Experts of a small language model: 5430 steps.
Below are experts of layer 2 (counted from 0) of a mixture-of-experts language model. Rows are named router (the router's row for the expert), gate (a neuron's input weights, with its number), up (a neuron's input weights, with its number) and show model dimensions 0-255. Each number is 500 + 50 x the weight over its row's rms, rounded and kept within 0 to 999. Numbers have three digits each.
Before each expert's rows: "gets" lists some tokens that make up at least twice as much of what it gets as of all text; "comes after" lists some tokens at least twice as common just before its tokens as in all text. This comes from a sample of Wikipedia text that the model never trained on. Tokens count by the router's weight.

# expert 4
gets: "in ", "be ", "on ", "not ", "been ", "to "
comes after: "to ", "was ", "in ", "on ", "is ", "In "
router:555528497508511483512381417461484593396535527467510507478448462576585385507583528479414543483439516431491453564546476480550499491547508478573574443566501561429541562468458484482495478554481527538522488472536561454481467480508413510468497370595536483486392517477506565513537436445520485410515539477546483591558444557465456499545550460566550447535469335506510504480487381488522564553489555388531481417496476508477500583436433536570410552510468562494513513418488555439504542574554562508587543470543552476519477480446542510563408492490460470500481513506511538486448423459580554517328572524496446453464491459462506534473490530615540558574538532483468551459456482457488590561474528512453540467513563434445514525458525517492573527533494579460442570537509497572499476441528511
gate3:500508458529499530465540475503430455450590431507560485408500446552538483535506552517582501565454492515546374545521475438444542478503528504660468506429541489503461455521494379520376448512506489566596527499545460541527470535504513451539449494406459542452513439445478460499509526504416410418506501532513503550548495525575489515476412493484498472478455434552546493584456342399480576576486532439466502660563501511556526555481480494472492561481576532441428484509528481518375599459532489499474471496459506451391478420444491544454470472441543552457481526526470446416458506425566492501504468479533525499538465485480553481499521475532548587483544498385529509533482475570553497505515548464401414535489566432427454438559489538517442567441465445497430570484506523518598533590480551
up3:608563580476482563402448496519447504479564463483524613462445530546470459506505428437446509508461525555485523478538429597497457513516522455477477496489506475578448515544419424538575480504388468502491480526523480336458396505532485540469498536463531511325367512450483558521455502456500558437497455496480565495503394451585566537406537444585479489561504419517498524488461457485499507545510530520459523584504472454441535488521491477508598540531525475533353575557466469482485487447495489426471527543537487532460454542503553444498481429439452477516485581482416448568502481457509480478539496562492608451448488503520518550499476553516578532422397610562508507427516543532496539551466481535482443479475445437464466493544586527514549533419570485462575486516540451487560422630474547

# expert 2
gets: "\n\n", "s ", "-", "his ", "first ", "new "
comes after: "-", "a ", "–", "'", "his ", "=="
router:446465535450386452489430464558361419526499563439512576494561515485485459599516485559449622505473438536469443517549453530552545464494470453653563459559504534475479528484500530490482495615491451573561526524494549426411510431464442480568510453529549480498516507473496422519508465511515406477455551466531484582556507472482544557524485499439514456575509413560426446546498469508535479582459597475491453462459406643543595528453430524480512569486460540378425493482442496562519540509541586474527498597445497542420481471443502611550474408502507403516507572548468530493545455446582534470445548592503545468442517483465465552505537522520472469538548481484452489453449550471478580504508540485483520465461478445411567455595560500478542483459526495495548564478528565558527459468422441
gate1:534526516533455415484541610565494479527529524421538514535465565565483522472573452431512558478567453467551467468464576503496484496461417418476567347543514472490492478471505477421476534486607537541528445461431506508419433616451462523470491389581486514499526494493499418502603405553475443493497597559511434561556575574456508434439508480481453548471457542589456471501462556407497443411527476472480486540520481539493541457441497541423539496427543553475564521427481513487489500612429480452555482519437480519478433617521479456494486460466457526555494531403581499462560553521547588469505551516467526542465452496468495479513511601500427497573555491446487460552564483467500453455442526466457497585475506492591453550487508414480584516416632543548576506421500492510561474481387462
up1:531464480468437484402457481510502476483463530453658523525471515498485603485546597453524506553453566457580370546524459534464565532559511503442417513522560485461639418387470482491480501499465525518537430410572489515553564391474529549633445583464584441565504485514433464546532517535451512508455537429468529526558439491556498469529477468441566532543435461461551505524502588531514567500509416587469447523411479488468458491470470514525515442614504482547504545500500438474541552624452514559547510462550633513489529485445472499447508531579567556528628512408545433557534465471521472538547483579480522501555438508410544535496490480536484490556421452438530489415524518542528492522385455551520494541403513493456491474505525502530490557448458497554570483475441460539452530546503456

# expert 5
gets: "and ", "\n", "the ", "The ", "which ", "he "
comes after: ", ", "(", "; ", "), ", "and ", "which "
router:555537467541515469604466440489489657480452498473451522439451509521532548512550442536406552442422514539481499490494541486534442478529425411536494540551483570387548512508547486554446542503512503495538481481579483455462478510498408433560516413564523423555391553467443479530495504499491455465443606538514457556476534479511535509529544553491467441481482383534439470465452485520528490479550503497552574533533501477559531561493515446496486547464526482560424430465472545527490589509534614468546558508400439516477591512422445506591501526526499451644380581500590537524436534454502509496392480547576401424480536407434505511504542432554494520555529508451357453523542458415521519451541500481523552598523512548494569462534534491518556549538525513433449547500559547529506448431417447
gate0:575467560556522485381534602524458537465580467424509538515449491520515448509527359494505539496495591672574538520500491468430432495545570544481480432535502527492512523413464449526465459467499484459491496504502561444462467507575490509449461489402532489489429516577525497410479627406453577487494557436442555477587403542564518475510550591482495468527502469494560562481478510511480484418461543423515493462453493491543444497492515541454431430503541524548499515463515508540541529510483391460610555422561429552494525438489493428521541508503415539523477500436516472591499497497444568569500517516469465535424614472482510549595520504493519576454505500446412521467454519462419469542478533563509412619455399496489546571516443529528560436434555472541590461575514492472608471510462552
up0:420554544511532586450448520448446537404487476491504505560513420684468443530579517551459519603561366669467521577530542468470465489589453436508512468491438533478598476514511479508464537543498454502468543545440557539501517497564540497443516457474508430542433516457535550560571553482458422423549519517458461455510601490546567588479496456503509526416463513430587395543484566415510530505520501544507531496429516480505445460466529536489530552481505373487438469521539451558569470591524456429474496439460449443504453451502514518513552543470519527496595482527595515520512436477432458485480545488480437518504496404435500538573525477590503497489449529544475466449455561553532562448601462532452539467460384506488509575495552574473479496391430539571517523507585474517542495520463475

# expert 9
gets: ".", "S", "\".", ").", "200", "C"
comes after: "and ", "of ", "in ", "or ", "to ", ","
router:464528554553367392523357470476355487464485592518528578438528490589493530518512530483419594416376545553465420511549500608550424534479506476605602475581455613430532478428482488505495538544450544524519506508482485485493474551528554519522498553473510470540433539482505524536585553513468462458521491489499477567536552437516480530483528534488503526528526344593429437470531477491551521663517501515513551472575447468546469613529423533592538570510466623460512524393498438445531520531546454502563456524479506450522563598433497459487491494540530490471439485472526498563454523414557487538331532536561426504472500550518503484505442564514558516499522523493496522506542512477450581461520473558474511525462486494501501524512509520592514460530500482463493465470500492570442498510492496
gate1:439552478454500558522508410660449443557505537494525538605505517535540543494543519458464378562462520567526546536582535601671509491430392530548499429481463523448480575433548490589529515504497423496555490456552461459529351559579442501491463530468464530577495545556449508509456460449453401561489454505452498453526585477476518498588453490424425539554489513462545420530419431446528554600507601506454511419530434496494550573494503452523505481485502513507523514413518504562405551490521508482498487486467493583529465483537538577465510493516440483423381489478543409525431497532543533475516608455533511476440588515502539482470418459450570558466430474471490482483484466504508553462556496555488582549568540492498555511544511520486527442476537472578458533436566556526493413542476494
up1:517536519579492544511570480571382393618590487457457454513588518502586531544520574468432466571482516456496587487515563454526548506430472487507483404446503495529592566532473440532511450406425616445575443559498470646491479438522515532530469545551512508483507517476462460438508510517555538521497495539439528515479598522502554451412477409548519549501467496484484439480389485302525448487441561506425422477495414548541532510583443455490575457381462445543551512530484521458427450496539452519450503484489488516522524482525475539410486550459481580469455540537528388489504571383478498450475554543470433492383531497566550523495540492517497472479514486565489473489428486513433584497537438510430529472526503460507469534539476519477477532502532481601421478407529511480506450563507502

# expert 1
gets: "| ", "0 ", "–", " ", "first ", ":"
comes after: "the ", "The ", "0 ", " ", "this ", "1 "
router:464488474545374514542440444493472486583482485476500604461498554515473512632480506485470576461506469551521502487532521554520502517495415442632547500536481556529529489492558602510450513552473532543504564536523471435476449435475453499567484452548550483528404553504448426427483560510534383442427567448533455529507550504475507461457524480482471471590503407534403436513428435518510463608516537524477515475484452544517553519452497519546467580539517460512427540407521547519498572549520482525487543603450429556501511428528487602522522511597618482559495638535523658528424450455555515537416520577581482485459505506454484570495523518561456498464510479544465506433487489460467566490519609528493514490485398496492633428552549492495511478455506512423487508424591567566515461484498436
gate6:425490530467465507494437535499478432529487588517521540427535564537438478546521366505499594498441589429481454454535550535546446540500481550522545421609528535529417494465440496511447528503445516577517524456473519518465519439485449545527480533463469481494489600521576538464518451507511395478449443462567565587405443514543475507500527501475538520486451469537456612434439533474485494511580530421524476391400574569439488523616482590575512561567556464470560583499566503517498523584465388455460413407537547450537445581462474460392484474488474464503424479522498582426497456492527477528463537540503570495512468453463456569492478562556465522468476495425537523490491529482487490498565529511434452416530471470491555581491498609550562501460461494540499428491495447473531609570479665
up6:517517530541477606510450509602469458472428515545567480499459487503613409544499591539528476499547516489514416378462471476567618372586442533478509505582509446466512498510494435433607446491468405537513508468501514492482582551471486537453551530552532489461419456494517549512499484590419604451479438518575431501491402584521506424436456492521553519563524531530518448482548469484417540510402489497488561426481445533523505494467410582516475530432457528461442588489486533460446557554495511488487528545475508489512411538524562608443428381562486539551558438453527521526508441546548499580510578428514536495510500472491573538610509394421542534493524471481531507497535567552450502495474479547477510500499530451483492478524386469430453520554545546451486469425477452388382521523506450

# expert 10
gets: "a ", "an ", "'", "A ", "% ", "-"
comes after: ".", "is ", "as ", "m", "with ", "g"
router:478479508564410446565475484525415580512457520417480575417483483524480477597519394558453551360511537493478462539464457489503587528498405533537481434551490527558424548395561514452454480591547521515530515514579531498525436501472431445572467479548509478534471481503537523447530515495545408433486536484494431560483424512494536529479634538510515454438372448526477536555494478470451442512566478496478552481507503506526504572551505565522468476485507494429425471410482547592490530518574554562560546548408554508435591544472469521566481528603514342471431536382524539427494469432549490419507526529579447420444554578449449528520490480465494546531524547441433446468491492581499536523519457550461469500497463488478469436520490565565539453463568549513581540439542513539581497558452414
gate0:515528550486451590426474437513504565498524553466546480550489491493526472526489478402496535529535514498453561493482477449507516650495511518509496461455427512491539555476555513483616557467505429560525472501485391502569470502510460527423526520514553471490438491486538510456539457422624462580471453431402520419530492507529490579509518506511489475488560466510505604492384464534448527565503562571541513435507436494479521481523422524489500602546475573534566477510632465429566479445386473465543407421585469561465462410457570453466543509519470493457559510540443418500445452520431528468370582477418442433426538540524480500471408507510445523448555504504457560457477480509519483534576502691411463478583483526498476476459463494496507535526527417533440478595553514426547452473546526
up0:398462509473464570474536571541512427440539445604451500434493513438520540415476586448516470526479572534479448548486495533519464501418453520500521465605461514494552475598493514406519540470459473516597522445524474457491577446533403489543513519493493365493434464576490565501626427455425468528508583482468529464519394526472535558532523536566530405479485505456529460448526478538514450575489445385527414477421491500487378551579393435503510522495536531507588375475531436441516564473538465599492531439452535472504492471456531470515506472447480535440558448498482443511448533542575534507474472430516397441401593479516463512544534537457343520508462519560516481541560549498504509526513492497450420510537522555512469537502486488514491535484612579528464493552451562536495540612467530

# expert 3
gets: "(", "\n", "- ", "\"", "|", " "
comes after: "| ", ": ", "==", "== ", "===", "% "
router:533537567464471462570449454514355504505470429484497508505502460572495513585541438486399503435458569515463460539502566431460505562536402407427522468467401500514452497362528516464479447518538541548560477533524503430432445461496448523576501468468481459511518499517455473499582537547501492388519580497524494457525437565514538460473550509454563526533485349605452466471400450503484546591525555587533475441482438471533510522413473530501398496445532463480438496457410529567467538557508576579496480499477536559432488453451548567512552526552486459508465503458500491480472397451448507550510527596637453548361492519489548479466464522555463484500525472504410499433522477403450467555423500505446462510512558496388516491564495534552555462452607510456478496506514564546587503432486542
gate1:516535495536480398508544484484450487461590491542593494486484525553572445556485551547528535564465535474491415489465594541468519411460592458489563486566430461451509451485506466418450539530486492587468530515547453498519491513574468458490476572495518551497506540581462459468538423502605563441595428568456520486527468512544510578571601584493453471491462413601502414486532551456477483460451524480476612444525425385462425437475410424525557445440615500553552464576492536478493501558492490493462504604559511517472475476603541513431533563548421527513464483507522446515554427459385458534440529507533448497470509529576466444444547445614430593508469527536387454530479468519455548561516473524577535513539530481547447463577485442516520495486452487604493508466611469461509437496555530
up1:478522466460448482380495515502531472491440565466347542516579565527525500540596560378478507486523503457470493448576465470503454535469515524491528515505560553531458534426462538564511537421458529476428555456451572521499508468515511582467446571502552482534511508488578559560511455471428454585455392513499428518576520533407480495381485415475576509592469515505472480514572423549507540517616510549491439514466617508536548548501531617505511532437421541503458487489493474510529498577482528428546414411443453495487484571498536483506449476431570528473481446495587547569523509481536456437524474479514474472517493510433515495516395528453606485509467461464606514559529449641494552420525551479398493481463518476472604541439527465506523531496471509403534494645499553534439552475467443

# expert 0
gets: "==", "to ", "–", "===", ": ", "5"
comes after: "201", "200", "202", "199", "\n\n", "198"
router:561465515542433472520452491618423485515478587409467566508506522535550474567539516483396517523534551439475379491473529481535583489535379504524569480572461563467450499450426483485473614560490493558532501576488553505440572471536429535538523458509511477559508573510428513513489455545521372442467541444544448588563468582491534465481506604495571514502432409534489523483447411466497471628541502503517559453502446429567551524505455477516484506560423523457455584499485506505405584511478557495484446515438555558472504554495523549589451462516484449578500501452586522462459456445520516480410458485559489494550460528381480600413538502577562472475511498481453470458618526475419555530493520533481565458491552498443520493505569524554559507501555587473461603433433448559491529405482491
gate2:492552604521497562482483516446440471493456558541503492458460509528544430499513455520518505491482477483443580484567488543467585426460512485461592542570513550547567422558502556445462476523446463388493496521560517411553495511479567488486541526510584415565445501512597574558469546478478569451482555520489524549522468495532592522447551530522436405569479490569310481415535478519553453462401486509532480496572391486543556448565469578520512499461447505578447513419550541468453551469475497504484368492507442502594523541462545536529447506574402513613549489482495592526513542427540438572454540594503540499479566453493437493489503464457404473533482557584481499448455448596432495405506518459508473468410466529540418512525520438466537400540485460530524507437475497432438492445550539
up2:534453548526498515517528399495519633557445471449495431562487470486493484514587515474482462529521465457485546498552488452454569521481449504496498571501502496410466458502465471546562473379432436544567509498633501566554461507508521533627523420578381555507453414416550575489435429513558478559581524529508443532525558474540545523526462493499522496547470529568525506452499425481484592409545544600380489496593532490398444515468536448479521471590459468439499580438544549504540489537488618532515537432396420418436474540565445590519567453468500480464454469566441452449552475515388604474513515480472500530555446408502510504472493416503557538524470513423512467549419545434486537506521484487462526428509509443462488504450492570480455586479487515467534528467453488578493451411540508